Experts of a small language model: 64 SwiGLU neurons an expert.
Below are experts of layer 2 (counted from 0) of a mixture-of-experts language model. Rows are named router (the router's row for the expert), gate (a neuron's input weights, with its number), up (a neuron's input weights, with its number), down (a neuron's output weights, with its number) and show model dimensions 0-127. Each number is 500 + 25 x the weight over its row's rms, rounded and kept within 0 to 999. Numbers have three digits each.
Before each expert's rows: "comes after" lists some tokens at least twice as common just before its tokens as in all text; "comes before" lists some tokens at least twice as common just after its tokens as in all text. This comes from a sample of Wikipedia text that the model never trained on. Tokens count by the router's weight.

# expert 67
comes after: "|", "°", "^", " $", "{", " ("
comes before: ".", "-", ")", " (", "/", "}"
router:524510444517496502544479487501487530470482513495496437488467500495470486502532498476488462490473542504482484529512508572498482519553464480472491522532502504518493497457492498465464499467452531516527475483481484497473484508500491478468491457508470525491490488511476540511485505441489505480521498510503491487468455505498537522510509488476475468556474451523514551497497489520492502464494
gate0:506505499464504520529514507554512517473519498513509493502482499531489520470479496498539534521472467530468485534535496521486504533513492464482495480553531471518521507471509523507496561488514528506490495535505507510496507494512486521539496464519474494482469434473498550490482525469499434519503493513525466452445455529490514492504480505482461441521511487496498528533486486457486520506508
up0:526506528513529509493496544499528470534540491486513502551495523485516520458489502475481554500511497481451560461476520474473499487482478506464505474554495478508508545501525474494460515506560524459505505484482469547478507496519497497482472530485481467511503482502493504512477510547511491481533491507537533510478504513494463506520487504460518492494521522523515526486487474468440472472455
down0:518516473471485540485451480437479493511546527501490505541527497497521473486510478505517553511462497502462485507511492538557495514536471508508494464518503496510498537460505478483494504504517532533510524529491474506479498532502524499508474460505472528516501506537496475485478452492536453548514491509529493465518537481466477476482536463484490442484488492484463500498505497539490468465509
gate1:531508531536444508495476493477514484483475459510489464522484542451510477543523511512510530504477515463440495486510538457464525565483486501500491510494546480509470509508505492482515519503493543522497493486488497499524507518495512485507486547507506520499480446474544480513489485533476454479495500514490520504527478541468474489515502496474479472502518474531487553489523485516500488574504
up1:498482471494470491523513489542471514504498429496533485476551488524490503478539553500540504513524510448470487480477472496495512519476492477449498484512520482506485504490462537499508474516543508500482515546533469494478513546479486503503464492559505500505530521475517516500492503496500553457474518455487523524518525503459542519490479489550487486508476478511507529516493472479462508531497
down1:475515528525482487508476501488509495470468512532470503490532498485521505543478446501496469510458480538492540489454483485492508519472510541485497493531493499526508490522505479506504500482506515510484563505511525524488506491494445519474548488564484533506532523501504491502562515520471462493514551470483501475485529505454467520490470453516523488540500534512496472468498510487534489445512
gate2:506491476517456544494517465561489552488517469488482447482493505466513475509518475449482520491502532514452486495492509561496470538506484503533508473516492525520483541486528522514473539464488517527510488486478476490497479531494492487502480486481496500531462481500482511543500504510455539466513488501470530495541481513501525535479494520496491511583501480527500521492504466509475475490534
up2:583528482517564499511508456500530516508458503463514485530483524472530527483524513512489459504491501505509521519516486554502491491480517494468504486469484470497480484493517487524523501501498492525507514535540503474501480491465512512458506492530454556493473500469523493463502474495543472536470527465486502541455516482499479492474451505490520477496543517459502520527513482463505487503528
down2:483509531491510498458509526500485498487527495497492546521494532449537497512516517534527515501511542484513466533497536440534496501469502502471451495506494495511490532490503491456469500508558540464499543494481517505459548523532476535493469533493538487510499512509493505508451507513534453499492500473464551527470497536496466456510491487491468505483492484483506512531513513540486519531526
gate3:484506537509488462534433499466529463476482515477491476501497461507514530501510492461507465477501505489511469530536484535466527441474502500476507483512517519522527524514512448484503486536533481475490484496487493456506523492493488502468501539530482508559471486508502498496461464493512489513528490539527520533454538515502549498486491517523484513548496467533511539517485490510514511462544
up3:479478517511509527515487506450473473463501516499514496506511520511486478489512518518526478550486515515489507502528493496501486484504440519490490524484523513465547484521540496487497484489543511487456461451497538498481469462503461491493472517504532502491493508539504485471480487554473504513484558504533552537552538511486535481487514554480515492425495502487467480530520487472487497487507
down3:465490451512454500502461492474473488525535453512446477505484565538520533466494512502489467512520493489523444493517479512525526497499490521493504511495473513518496545496540471504476473515551524465472515468458505531512511495502479427454463477471509484514473469515503513474487487512530494493480507478467499500511549492517497517497512509530501468468482510488474508517451518471499500498511
gate4:465459490530489514485505549485489514469504464480507463490483505553478470487521487447493465474517456506505492460512492507470502493514496528491479503477497476531519494489469489520541471517518515546520501497502518484466555520518499507461531485496494491538472531483537520467479508491480509543473510494511534495510477501547533463515549514537508500507461548488540535507461462487513464517528
up4:543484467543468515475500461528505499473466576540515485508506505507485479488505486499524538473504520498542461513517538483481512515520474515513530493495519499516490516493530539509481470504539461468494493461503445483524505509526515534466526489506509464475526524536461487495489555490457482536540496491498533521464465523495536530490474489479462486475500490478521515496469469484498476504485
down4:498482490524473509463509485536505508507493483523490478513530511499495466523530475494535506530544524533482508470515522482503489464494517459493520465489421509524534505484497508508456500487530464489506481514493480485516515461513488471438491454488466491509466521495492516481470500448499503503517495518473529466493481502520530466525492469540485521449465527506529532502554483504469504527437
gate5:517554476482501489502527515488464506527478503442497515504509511527478483474493481497500533496460539535483520518501468523504483538551472515525464489512483474529468520466508514482530583526480468505539511504497489470445480519497513497498525473515496495483537467470505519473488491484521501472485532534441502513499476543466517497513462506497499488491504496501534541491460506502551471482517
up5:449453485498486488464497522454493487499509511489492520497448494496545533539515447509490469541507446500544489514494507484503479522519506483495506510475462499469514483484521456495483532494465505472531492511495475493515516473524494465524507535531506513458459531542477518538484537500496513489500498538475472528476500474550527525473518492491512503526518491556459528479522508495496522514553
down5:457487520490510472466521474457499491502497497487505458481489485498485442582506503492520458503516519505490508536498526503473484468495521512495483510489493526491515545455481483453473515483509485513464486527492475467546450517490508518538524486477492480475474532544491521540485545520525510539513521541502460474519529500503544511524523509496515508497513508510489485498431499487499539518528
gate6:485536458523474500555481503459470450499514480515505496499480519487497469514500499496495445500490482497455510520503503536539480507506480481474524493550471502517465474478506534495458541524488524509520551525490509523486508478538506541487478486481440523491486489523506533478542529529501496560479485490484523503495485544480483486518457533530511503523515473487558512476496473488460488508496
up6:523476475503477510494538457514510501454513513518477521511507496507526486499508467463456478515537487494517478532444523510539478538513522487499459500458522459515489539512528489516542505528498536496519520501494484503532504476524488527521477480470452526525474453487468508443540514483497498479499493469496471509502478532481476556516507525466492516471488502556467481521516499545493517477529
down6:509526491511498523506456482558491501523527523486499509533480528497511487545514474495487467486483477501487497515503537529531474474475521428451518531486524475517497525547520494501527524529510515462499509508488512474482492520452506517529433498453488466480508510531526514462522542529480479483531479478481494502447538488485471510472508552532503503494502485502536504516481540528472493489507
gate7:495506481517539473531450460542463523483477511476513489490481492504515493491542496479522514531545541507505470520499485531474494498516504513468473550474535493508488502461443477462476523526504516508548476489505456513490510515540529459542561501463479486485498506459560527481501482481508504522496505515524528506508495527485477491494482477504511456464515460520511528507493482497481538466511
up7:461463481480511546502490495500497477500466492504466487501491551508550439527470480490500494437539506460493515451490520517511517520510539516509512478449481514519496489533498523494490480493517498505507503494466496516523480496533525490530472470493481500484462464491534485544476519517486492502521543509478532522471503480533471492576513507490533503461506512474483543518507556534499488496475
down7:504470507484528490529528532534498535476474495493531508499554504505497492533510493453458533518503480546506446540515489460534503510492461472471483481557522503497498479492512476498491532519472467493504455493481524487529499518489464479473508487487535513509472514536492508515534447487464508461528501517549518533459485474549518507545513490498456458508496483507526528472500491499493510482483
gate8:515472495476486489523496504499424507493485507496508523523523511490513528486501491490503493444523484477504472554538489527503504522512470500481513494465521481470534496501513508483507452494419520489554509527485532502481489472528525542442517498516499527477497523504467492527523459471491496547501488469523508561433522534503513488501509483518498480484477519486460526525504523502528509512482
up8:525513491567530478511500487480533471491536510483501476533493469494475500458515472538507504510510517505498460507501498492479490523504508441526426517490487491487493519505534481496472525505550488498470476476477472517494512522485529487543474526448513475491475490517502472505504540517469476532524485506466555526519486509539500506497506501460463491553514487564500481533509504473478466519519
down8:510500483514501512518485480453519496531491561503501531525531486515492487505453512483466513471517545528534526468492485476536501478527489484488539441500472475494491501504523499480466492522513507484490485439496543544518558488486535500501477507552520466503497542506467489467511494493517493465536520519489524508524532472564496503473511477491499482531489485491540506532491507509513485505562
gate9:491510491489502498519526488495467526467491526503464485470516459466489510501530501532513483470516541550559459517492507510509536496474507495519500522506509508499541515458507461536491519445465523490547490540507494491472481514503517479493523497494509516494443504497508472524541561487508481508499511497452516445558475467499514538508521479506489494484500436518498485506514510462475518461509
up9:446528514476490475529513504506536519505497492496511470537509488476518503509471475488486472546513493510485483484474501469478509514506516486510502509505548493456517506473487484468493527494472534525562540537492528536529505440501532563528477515520529478496485451498484512513516487460489555475529484486522535462519505460500529515487501456477484536454492513459481480471492494500488533507506
down9:472440497564460520570477485480509488473532488467534499500504521466540482461507509534491500482498536483511482516495471544478532499581511513527485562490495506536470483504508499497518526477500489525473526489484506434513499522505528532524503506481484520501531483510502535499494493523514497504521518492503487502511528507513547489478515476508494501482503480464515509513505508475559520459474
gate10:504500516485508517521465534490483477526477488533508478497509543478521494528507461491505508506478518508481476506499504504515486494505463512492488542472453535476510501468453567502479534528450520503506503474507475535444518512517496461504551464516485515472498480500500507547543478454490466505522530515515485534463474498487526517551542501515532484479540469502476497492469486493521450532506
up10:550470534502472482493488469513566511543490467501481476545462495498506529459506463495555452502498486478480510470504499482486480499493511510500516499501503514508469480521476487493482462510512492491491529515487529550500480504542533487516478486533489496489523493510479460532484498529443480469520487523487542540469503491531521478520481520509512516463471477499576456541492502500531521484523
down10:482508476520506515502508515501505508486475525511505488468533487503501523461497512490489531442503438481493533528520476535545494511477496476486501519524473479497489502457531507514510491504484503478491516508537452494505537478497482524502499513551483535478464471509513461508506484530483462526504522497463517487544498544521522480557485467513477482508459480507511498513517564418451516521500

# expert 58
comes after: "|", "-", "–", "aged", "  ", " 2021"
comes before: " |", "-", "|", "–", " \"", ":"
router:487507486525523472545510524489483515469486503485478447476493551540475471499512492472509500453480524502494550504517488504494455504563474477486469478519551486506510472460472484495500492530471504501496462469483489496456489506511486487489483487500475464528488472515477514516467512473472540487508494485512482461464451480490559517506508523554465470523472488512511549505527544505479504493508
gate0:545475484545532520512477491463492532471462522478486540513532520496517482464522495509463522523539477496519534474483510498494527485492525489509485553438503522502504506450516498492494530544462495514551513476474507450517445504486497518477484491497515520546485480445498464511482505470541531494479483491499484497542511501511492521504470501521502481521463495510456467507508554519486477510515
up0:509475502480445504472488545504492480476467559485520510485516512492503532472488485480465495489499457489442510490508562514534527541492489429546499456545540461526509476491532515500500545468499507489489537468517526509522503502486504485489482510499519542493493503504481502544535495473502466476485510502511532480509497468499501521544498512469461513544499510460498480523484491491484516536501
down0:487535483506534523544503512476501464477514553526501504495548550506530511505491462511531517497504533506497533475525536492472517491503453494487483525536507496475484526418471476506513459521504523506506540535503520483513487519489493482516526511480484505525467432499519424465491512480498499507517482509497501518485528476468511495514507510466481512485495508435457512476488516477497487494540
gate1:476502512485484503501520429472523532485558510487503507502487531467518506517490482497490466475493509449497503504472492491508480498536437491497505597512540470514493482472483489470530476504494551516453482491480477502498461511495514481530488519509505534560505512506539498493467501503482470522556515444484489470500490512485524541473499484516520536519519523502507487535498512495507483514501
up1:519516467510517506484514507506505514475540534507475534522514482531497503518485536447520467460498483511541524505518432466491497485537513514462470492520458480513460498464473468500495528499523513490505533511507530495475462509519489528471488519513474482468535541497551505451477473522513542519490515493498495506483523510536521492459519473444499493499504510475490475488578509496490526504468
down1:548502505478462500504464475546484495544538519543536458488499511521524503470559508466504504528513485501498503547528526457506510489497465454501478471504482516477511480480472500488511462503488516468441508487446496485516516498473470518499512510499481539503509483521520524451496467518542504497516486497458497485505543515539493505506509513528497482546503524474519502473507490423504515527485
gate2:476539502517536493523462502512508506460522470505506503420501498493547484500503482502515494540515496464472537489518531531537490504491549508516470498511523457523466478502503480499526485500507506488489542474460523525495513465550508544523455492479511478481471497538520506488505500476465489477547529509501463523501488503467497496454504519525554482518515503502529465444517475492463485519482
up2:514479498479491494498458512482476484503503494507508484529460488462515495493508493532530512488477487508505574456473481462515501524465497504516501531544536500565465473454511483527474510454507477506510553478520484526490536493507488523505479506456506513497503484506481536532486504476524482493517519449525486490489504508528559563493484494535498503512464501460497478499546546495472469514493
down2:469498523549519503474479493508517520503475485508512501486526512484512499504514449511473482555502464493457499510483500561517490474479506506480531536564526517548481519516540454497489489481514511477536494529551534508488466518510510469502482496516499523524518489512483466469539526471511497484475507508513485534480526503510456484477533443448522494484485506540467441505506493475507475519505
gate3:490463538503494492485496501501515472507505538518550465501489506503501503509531462514499521512498514497470532479461484504544466560535465461502505458518522499481463475463548474514500483455548538503494491503481503504489499516457495483457487475459457465533517545478497474491475506473456512498487528502531533510528530498490446523471510534516486528491519513510539519496538504524507492530495
up3:479499491491482510487518566518479508486509507487553460456508514454534526527470482497510507537485455502477462479459555483515537479509490529427510538514502515493489511522458491547498518493508510490482516499509505477546520447520457521509484463519512485485484506497539530517469482503497482521543501522483504529461495513487499485518511486537483505554483495500499504480433503494500498520489
down3:448481511523506501540481497483504508498496496522528521513539466474504470511500519499486526472478468458526519516468448497507534495498445487519491482487522499533469468513502532538533488485498527469474478521482538513501447511513511507491542515486521453542521507474497496438521478510537533505523491524515518465496485497476519548520505550520481506500458507550506518472505458517494468474536
gate4:527527469474479458518504502539546466475509503463523489491488519508495447508504499482543493531492513487517535500513499524498459460527483523507514468500505497524483454500514517471536505511484486512510507435513506485460503520489545469491471490520468498481486516515507545492507553482508511536512465474454493467447479497497570547520529513519508493508524474546486528479483524469497505483495
up4:455504463535492491525507517512502456457507512506479460499511493508507470503550463512496521443489496538533495480517458537504560499479471489476479509505489476482534467497496545518506477488502480509541508479472515497471486518483532488487489468524514509492478524507477502490476488501523481549524527476521486526510520516527505564519480502558452458500507502505506513543461495482517509537448
down4:520467488489514471508539479462492496493450513498485551490502485531499446479514522500504441531539493492502506502517536487496499494502499494478487485463520530538471542478478544511454519502474502501472454474477496497535503493481464484467505559500484498490510501507543462483546524464486453494484484482520527457529530477485470516488502517466494499449497449496510518468514487512490488460480
gate5:505552534517491475498530514475497524487536458546516474519523530489528482495508498497491536535469507497489461482471533495502501547495513489474450460502470506513488481514497496459516517521539505497531480477441496504486486538468510501494506435513515469518451497536508492482520524504528492477487542537484488497466452459503537481519482537532527459535488491493503513520481475474482512522530
up5:535481461477524511481500492515527501489510534491476462508458484505505485515505507543533536420461535532514496501501500436478502473516512519539483505484511484495538490503512504526524534520472496482447528489466487517488518478544489562509491514518460497501505543509493486495512491509498513537500469503499476478471480476536521513521435506527486457538472490512523503498503516514451504515463
down5:509490488503488496499525513440490513489471472514508542478490497534447546481501475541500490510463472466520477539511470472509510447576476482511496519502495508502532523517532482515513480503465496505477495511483519450517490525511497496495481531474512516503516507501489491512498486512459530521456483525497512502507484480536527524495449481438499489497496482501570480538507548512486493445530
gate6:490512522505475461498480503530446444521502488457496523542515488503528496474538494502531528439486493519559497545524488461465508501512478548505546530511508499474565499471498513486478498523503498536548506492518489464463501478516482509492468482510501482511488501489521526501497456488447495516503529526491499490503505490453502483522526523495505516461481474515546532510447501504496477519476
up6:526563507554483531476488475538487543510482535486492448526516507505533471544485497460506501533543500514460513470489492462472506494486497498451533509471474504475524510470507474493519528479474519483503565475508506527537525468493528529512503538511518523509542474472491494496485502537485481496490535520489515498490501475519480523474480469495507508500488474467491456469545492502495500452462
down6:532504508484478501457473459479512490494523514483518494477455482489487490522484526513531509494463487544503478481477509533519473534458522502468499521527486517517524492518553466493447466471516507498539488518531473438444482516507508507466491489497510490501529461524512488468472509563497509478485481489507509495500493468515509475491552487497533534546534498467542451481514520529487525477486
gate7:465541518494520498503508487481523496492520515483535544500549520441485513516483532471554500521519462516479488486497517488546476550466480534465479500536483497495505482495523448470482514521507515523565506523544481471478453463498498505483519494485499510477502484541476526474532529486474506468496512512483498498464469486485481508511502516507503509494511530493496483503481488547417481501530
up7:536498494512491514517490505474528494487476536513494507497486485510500511456459513479445483514517497500474481534441511564521520529524517500480532509501480459496462510484429480489440522494515492467519510513483519531506455499505477510476509477492522470492487499542506527538580473501519499511527497500459501480504519488500489522513522490427492515522499522491479507489500510502549491533535
down7:488514481498486489513541481418493522475474546496524503496545505505504489464507513495442516467487510484459484513506467483494497501518477470519516472557481450449523443516483472539496479509488466501472492494493489458490507455514485497497513510517507489438508498518505528509534494512501482495528518479544478489478532459463475474494537529525459497502524497514485528515468526495499505471524
gate8:489519527531483499503463552489530538536462519500491497471513515482498484488524480480533489512542505497497511527451505511467482516517491526476481462471499501519495509513468479539509478476506492537491507484493531503468526519546484541511487430443538499524485510461492520472497534529465486496485513487466509465500509521536503475548518476498468511507484514492540506446456519540488523512461
up8:478480476493474488493522464468482501512512505461542481528521469502503474462534549484511521460478533491474485486493492498498519467534511522452547478512505525550544508453513457522496531492495495459504489481481495494483521463493495529532527506473497536514520514488489478487525528509487509511562501532501470478433516515508481508488444530492531528511467497503545493515505521471495519543476
down8:530544479472494534478511469514496484483511532492505498510506494497522519462479521525462496491511482494516490457489535432527483486525466496468505549509543516531549513509501437475538509512498512532523514516488532481487520501497546537466546486496506499475503465503487468514471496452505530505504428489494527506465490454509460488478524526546516499465502461498512507499495519498496515480522
gate9:511474503491480479517505513506542492536515501522480474530510527536489557479471510544496512505521481543524497484515468463490479537475467485456543465491524451517498540522477501471450489509495468517519493506497498506454538530506471541520493450496496510490511460485495493521461519463515524524470503481517495531469453499464508513535521462492512523507511526481531490488523506477493560489468
up9:524509528516509516492520458511494475511531475522541512525499498438506484522530468494488516512480494464490517496478516508504459550511494494453498525509499523508494506457507489496479480492509482542536521526527501551454514470458537514503540520523466489488523459545509514470532492487470534518490506436435521501513497483479471527494480519497508507476513472521438503519490473489505549484489
down9:494455516508500478493496515505526503486490473521461495534489478488496496474541501529516553556495477465505493522517551503515508522511512524508497511508484522534519506546509434506521464531491547484550524495505515530510482475504492519487469510461511496525512473476515506475502513447530493533489510523466463455541515479469490514525469497434507477501504490476515504541506506478477551526461
gate10:514514454502500450520501516527517506467489508463539488488522512520520488468547468497468482469501539494521530529507476512540502473461527509493512507499489517499474521544540454509507469468534491516506489456505452495486463510490470533499452539535488507499530498501501537500489541534465491515522469515525482470524465493478507492515482476539532541525443502461488487487513503459514499529494
up10:509532490490535503478468459510487474537521496520441561485521451494518515515544505498458486503517526501471537476509482516513508524479498521547495506537530503540537503523490507532467504476500419515507495527498526509495471539498486469494501487536529481539501533528529502481470497511517492494490466514465450510460505506484490502480478468438509498511485510511500477471501512480527482458507
down10:489502538498503514459497504479492515494577514521487541481494481444451494516480454544489452485510522534545502498479450519488548519462500494513485485457515533491478501475497469511514493469528493529500458477485475479516505484485468548482522522528508494532506533511479512520511509522493500512502525494516483432515500510484483491496501539501484530485510497450446483504506526479471484460508

# expert 3
comes after: ",", "19", " in", " 18", " (", "–"
comes before: ")", "–", ",", " |", ".", "\n"
router:528535490496496471490527521471440533476479494476485468507462536501468468488495498496546489495451519506511502528520497481533492520519480482502483483527541493516491497463498487472471475509489520503550504478484506498461478505511483509463478487508490495491504472510456476503489474505484493457505513466532488476442452499471532536502546510531459475524475443508550506506517540543465504463501
gate0:487476519471525497463495477492527551504522477539506489486445509496512457524489486530461542463500551529505474509511513505525509515554522495495505495514502532503498506525494501485454494463502507478508447494459518512493540542530507507470475485516533564513479502502493501498502510517520541463495464467514503478448470517483486468499481483476483480488491441498507503499489569531511519514524
up0:489493519466458519481524523482495505504527487463510475474489492531520516464480458457454505493499493521487498518519522532507455504517517470558485488473544499498501499498513497476529518487533575510544489508454518518531528527493522453508502521511539503524522482476491455478524551519506457486499519464485500491530516450483486506513520506498500501435491467503517509521487490507502520509441
down0:494497530476505488488552495483490475477506502517515482473481542451502462510458500490463481526516489531495481517473523482485473474493516521511461505506516531531492534500516460507579521509521517502464494549575530522515522526476522480486521508477521510460502517471511525524475497506497485484512465513499500461475465504549470463490519487520444519490495457482526505496535494524479477483476
gate1:497466462489544494496493489483488554489508483522514471529499528529513443464516521524522535438527519494494476507482478496522526508568522464483477508463483488526517503499498492503474482506433483484519500514480550525496489536498469525506531490525512513453493508497477477477526487494486518464516503502545475535458470467512469517514527511537475481469531500535468502494515546525505496487496
up1:527477501499489471476541493494454465482457506510497528504511483463491492532503480515484532492496515477527496495527501546532499485490467497534532487486490477542498487492544550508536498479509547517480442498531462512541484523501506493533514482449551500509524501491459514492490505528523467458560489505481549473483505534494501465488528512499505491504509484417483503488492492487480529485509
down1:521499494501558509502499517488502480495474555516503471456513496444523534531503537510491513533546484501511500476438497521509475502476511537540474524491495520505500550495482484490503526495491500510474466439504523530476477497492521465530473448507534526509501484478522470510511521525542517492469520529481515510525506518506479447467471466546518501539506515501491503516475521470511471522549
gate2:460505501512532519480503491455516514487492530489482503523484473548515513469470478481498493499513473503521479492494510486483536553550540467470473454490546450482547477500524530489513525528486497540548513510503527509456515493500585530547503468495518517502472490471493474519523475478489545485486468480484483505496467510471508503531507486459486519478525460510508481513517483501509474510501
up2:494467508480474519519502465518472527493513501448484493512564518444473496515477462491475457487487480482506528493529512518503532495484504486477504492500505536540538501539492484548528510487530520523518479514541499452504470478496503494489491549487541519525522499563491495471491496527510466495544538470446522517518515493518496482503495488526501478502499428482528468495501456522498490484480
down2:505511511460547492498460499513502487505484502495530529535509499552540504483486528526479538501503489505540502478518482490540458522471485495481494532555477509546498506533486521511488487475500558493517536464444482495471494467502503488522482505501460513522503490463493470534521490486498531537546491529466503535552514491489510538489504563506518524499502508494469526487469502451495534491534
gate3:474433504509511554499470504483527517534517490483491459491445521485528485497462493485496525473483467501522516526496489473520506500497458478515470509529540498511533505468503488474524515496534521499508488501463511485506505497506443471510506508478532501471539516417516533514450477503506519511531507519538513491503471529476541531535527537505531491518479532517475527475473481466475493516494
up3:485479449544494525548519463496487490458489537491489479500483458508526496534483532546483517460571501535499482493506498479502489521505529495496488472501493481547498501504547533514445511518485512530505499507536524459507507491468488545516516517498503448519447496510512528472520493486467516530526479509516507519499530498470526496478486500490518488460510483495467447526517485448466524477500
down3:470485501525512472482466501512499567518519501501471502523500527523476523510481548492516492463492526497470514467500537524535480505526490489504495489493514492487503495492451482514537491516553467485529516489511504496469500474524483535503481506474519482523460534446488546508473517453522526499516536473533477505507545472500485541512503551451501491565515508457500511493496471459483529486532
gate4:508472511523494522509469483493479479483548537495552493450474546504465500452533484500528483479493475495545537512456470490512544466471491511503502447519499540514465531476542494492508492511474511483539492532480544482490515502548453486505466514539480509495501474528519478546514464499461478485514477500542541475480484517513509491527506522506515509479453506482510501517497508498514511459492
up4:519493525480487480496514514529481539487494587472477496514477507457493504488533501537510467476516524529541500484482506514533534469499485522512481498541468433500521482450474510524474472529506485501497503513513458488493482473493544466509503519532455493537520469491506538500514456530505516479481511453484523478451507488485536504510486458527510516524498490501562471520488510497512486496509
down4:521502466511520574503463538512546480483503497507556499447523528526488502525487502464472514487508428527534513519451515514505477523529508508463519544472515508531481526515515507489528544501490497460510509511465477500501517533516491482490465492525506527492505519483521504473485506520487490492492492552522512537515533465518495486521483488483500442477491498508433494461501509492465508508525
gate5:488512444475465486484506498533494467480512479550497489508501533515469488508491507520506463505531450491501461466497488512528493504519531488483524530510524547505449447489536505525486479477521527482558482491523470511492491548497549497431497499501511480496482517485502538492520540479481485494469524506539482521506482473473561524506480483514541534488495472505488454489523515476519515516510
up5:472455455509465492528489523552478512525537487524484491447490480480541521505482500529522468512485513534499525493508519505484458498533523468465481529526503489506467505513508553502508524479483516521524533468519493500534460508518506451502514528497503447478507505507508536535497532461479480523497506560512478499522535501522488490491486481483490492490487481500460515484425525458504465518527
down5:484518441491432522504510487538472484518517502508525494499520528501470491470537498468492478510518473457491505503496485504517518519501462511451499484474491466492499464532518511479523484497497516508526513493495469479486505507490499501415526517561490513524481478545509540476493456506486445506518508472517476533492490489477534474521525467508553464527512482506522466450520507539507485492501
gate6:494486537495497473505542466495491531515521522439520506521499558494526505512515463508466488522471525451512524522517467505515528559520476471510466506471522517532505508502481526505480477455478492447513498505501506488497494460525509500469471497458516548543492513492483463491485480484478556519511537473546501485532534480484518515530512525486474496475475476465500493524532462495479528480488
up6:488491487501532539478488511502494525512486479501526493517489497502483492501469455478464483528498487509497437542495506471473474490470504526489527515500457533506514479509541497489509511481514552500499518415484533522500508483474521552546518520517456538455499475480492510526548525495523491479515454507506478507461482510465494486493506483478510514516548579482487487505482500543499513505510
down6:506505452455488556511481506548473468542503528513500467510540504484476504493494480512471518546475466509501477519535529527481547495503516484470506498506491494490499498553484500497481532531507477517489541504507550496530497508491489523514529550490496506460515497511510523519506526531518478465495444476465458513497482489539484461508502465501507550495515536485456463497470528471483538469484
gate7:543487481501490509464515483478530515506507528488478508462524498520497502520505509483516519515469509523504519494513513521506460484510456440476468514586539503514519541452506494496456522488467512457510512475453507493482516462475465516534488490461473560455532484497521491517505527563493484523480471507491538500501524524503478494518480518504479502483485476524497509515494530530523487509451
up7:509486456544535487487476474506523509435482483499490502487553467509479492521497517523549518483505480472464509482477484538500486470471523468492508469561509488542498479484502483521512554461471506521506496548471507483485482496493532412522507482514482513531499503521539438533534504530512497467506501500511530507502527494501495508498499506491482525512514539526474486503528499503506458496467
down7:516531521523470492479503455464538511488485490490514522468521494487524552540494495520465499506489512491535441485493535506476488511450530525481467517527533505544492529494541492535498516519515471496546503477521514458497539454505519498511507482495455518491476449502509481506486556480465509513475493478517500476481517508494495506513494559483533492498526520476510530511495501580531495512485
gate8:471463504533532466543503500481537455492474476529485489553500526471500449507487497463488511525500517525520483521470527525510448543510527490525486499539505516495493502494502506506531478473482504494554456497494452555463446526508479485515522448509531494490499526524524517496496447512481459466514490507505476499509501490458524483506552536515517518505518460515508502517475514505482479490502
up8:486504476510554547515528483525482476519483486527483470482510484509502566508545463489493456493550514468512528479498507508511472497477514520508499505469533508478509493516517477479532486486507551485488541472508515532516505490478499488466515470506475501543468499471514527512511505513474535481430531454487544499476515497531502519497525465506520534485489493529426477499502453499508475496471
down8:533530500532505470470512535520544539491487506523486455536488492489478454465538458511509517494534513484516509492486534505474486463511528496500559516529493476443547507507499508520474497505478499504539482523486506466474507504504465514532499481458464520490522520519478490454439486478518502471506513523501465488501494488499524499518524478522522483500555527546542498475474510502468489545471
gate9:487560491516521475463521500524483491480478502513501519526492521506479494445517486496517481509493487491525509540521473522486502499470482509519507487505528469524497506455499471464507468489523492481513497509475502486487537489508537571479518483512544519504471479489486493527522507541502528460527496496474504473508411533445529500466520524491410500499514482523525521484484509528499523521510
up9:522508468491571509492504473480471468483462474529495521482504469477509529480519544456513478514553460508478515510502500501521472509510490481523504507533517489472538520490471506482491444491482490508468473473492484511496525528500557517473503458450486439490487500476518478498484520515486496514521535505486498515529549539521519513484496528519464533467499488486501534494505523465510562530525
down9:478515508467480468487516506527481490541526516478496492500495492515537455483476479508507546503465492485530526536521512537551484460515485495493548463429526492496512525543499492497495479511512480491526475500554505514502447498510434522514497518523506522463476510534500502504510520487512485476513485512495516492491427479454466509525521488452497504527507503472447488543501487528507490502513
gate10:546525482468493464533466456515533497511473515493448513540509535430520479504524492490477440483484523507564493487517454461505535498500512524521536484511497519509471508541487505491494533501496497506534529490480474491478482448477494505487516468543487501470483506511532480486518497486499522500492504529532521515524489495485525514476494518499511478534491466522510450541486526499448497489539
up10:441518498517502444455462483514479503498517511470492482513485497460495488525484493514501459472514515506502494472473473514474533513476483471480540509528499517529510535511475498486463476514520499509490546507515507441496490532485498498555492464509558529498491485501521484498491500499497501481543519510539505496468485518501536496533458494528579508550483458487556484496491534530479494484516
down10:511503530440473532477490516512476479513533488491480461520498494506504505503475501508500529538481461503521522502454464468513554519542519519506498460535495487522473469519503513517494490512509505554519478483506528491516478458500497503480504541499514495477447507542497422489498506525482472461567478512468548470510490471512476531492531490534533489508484514530473467483494515504523495521488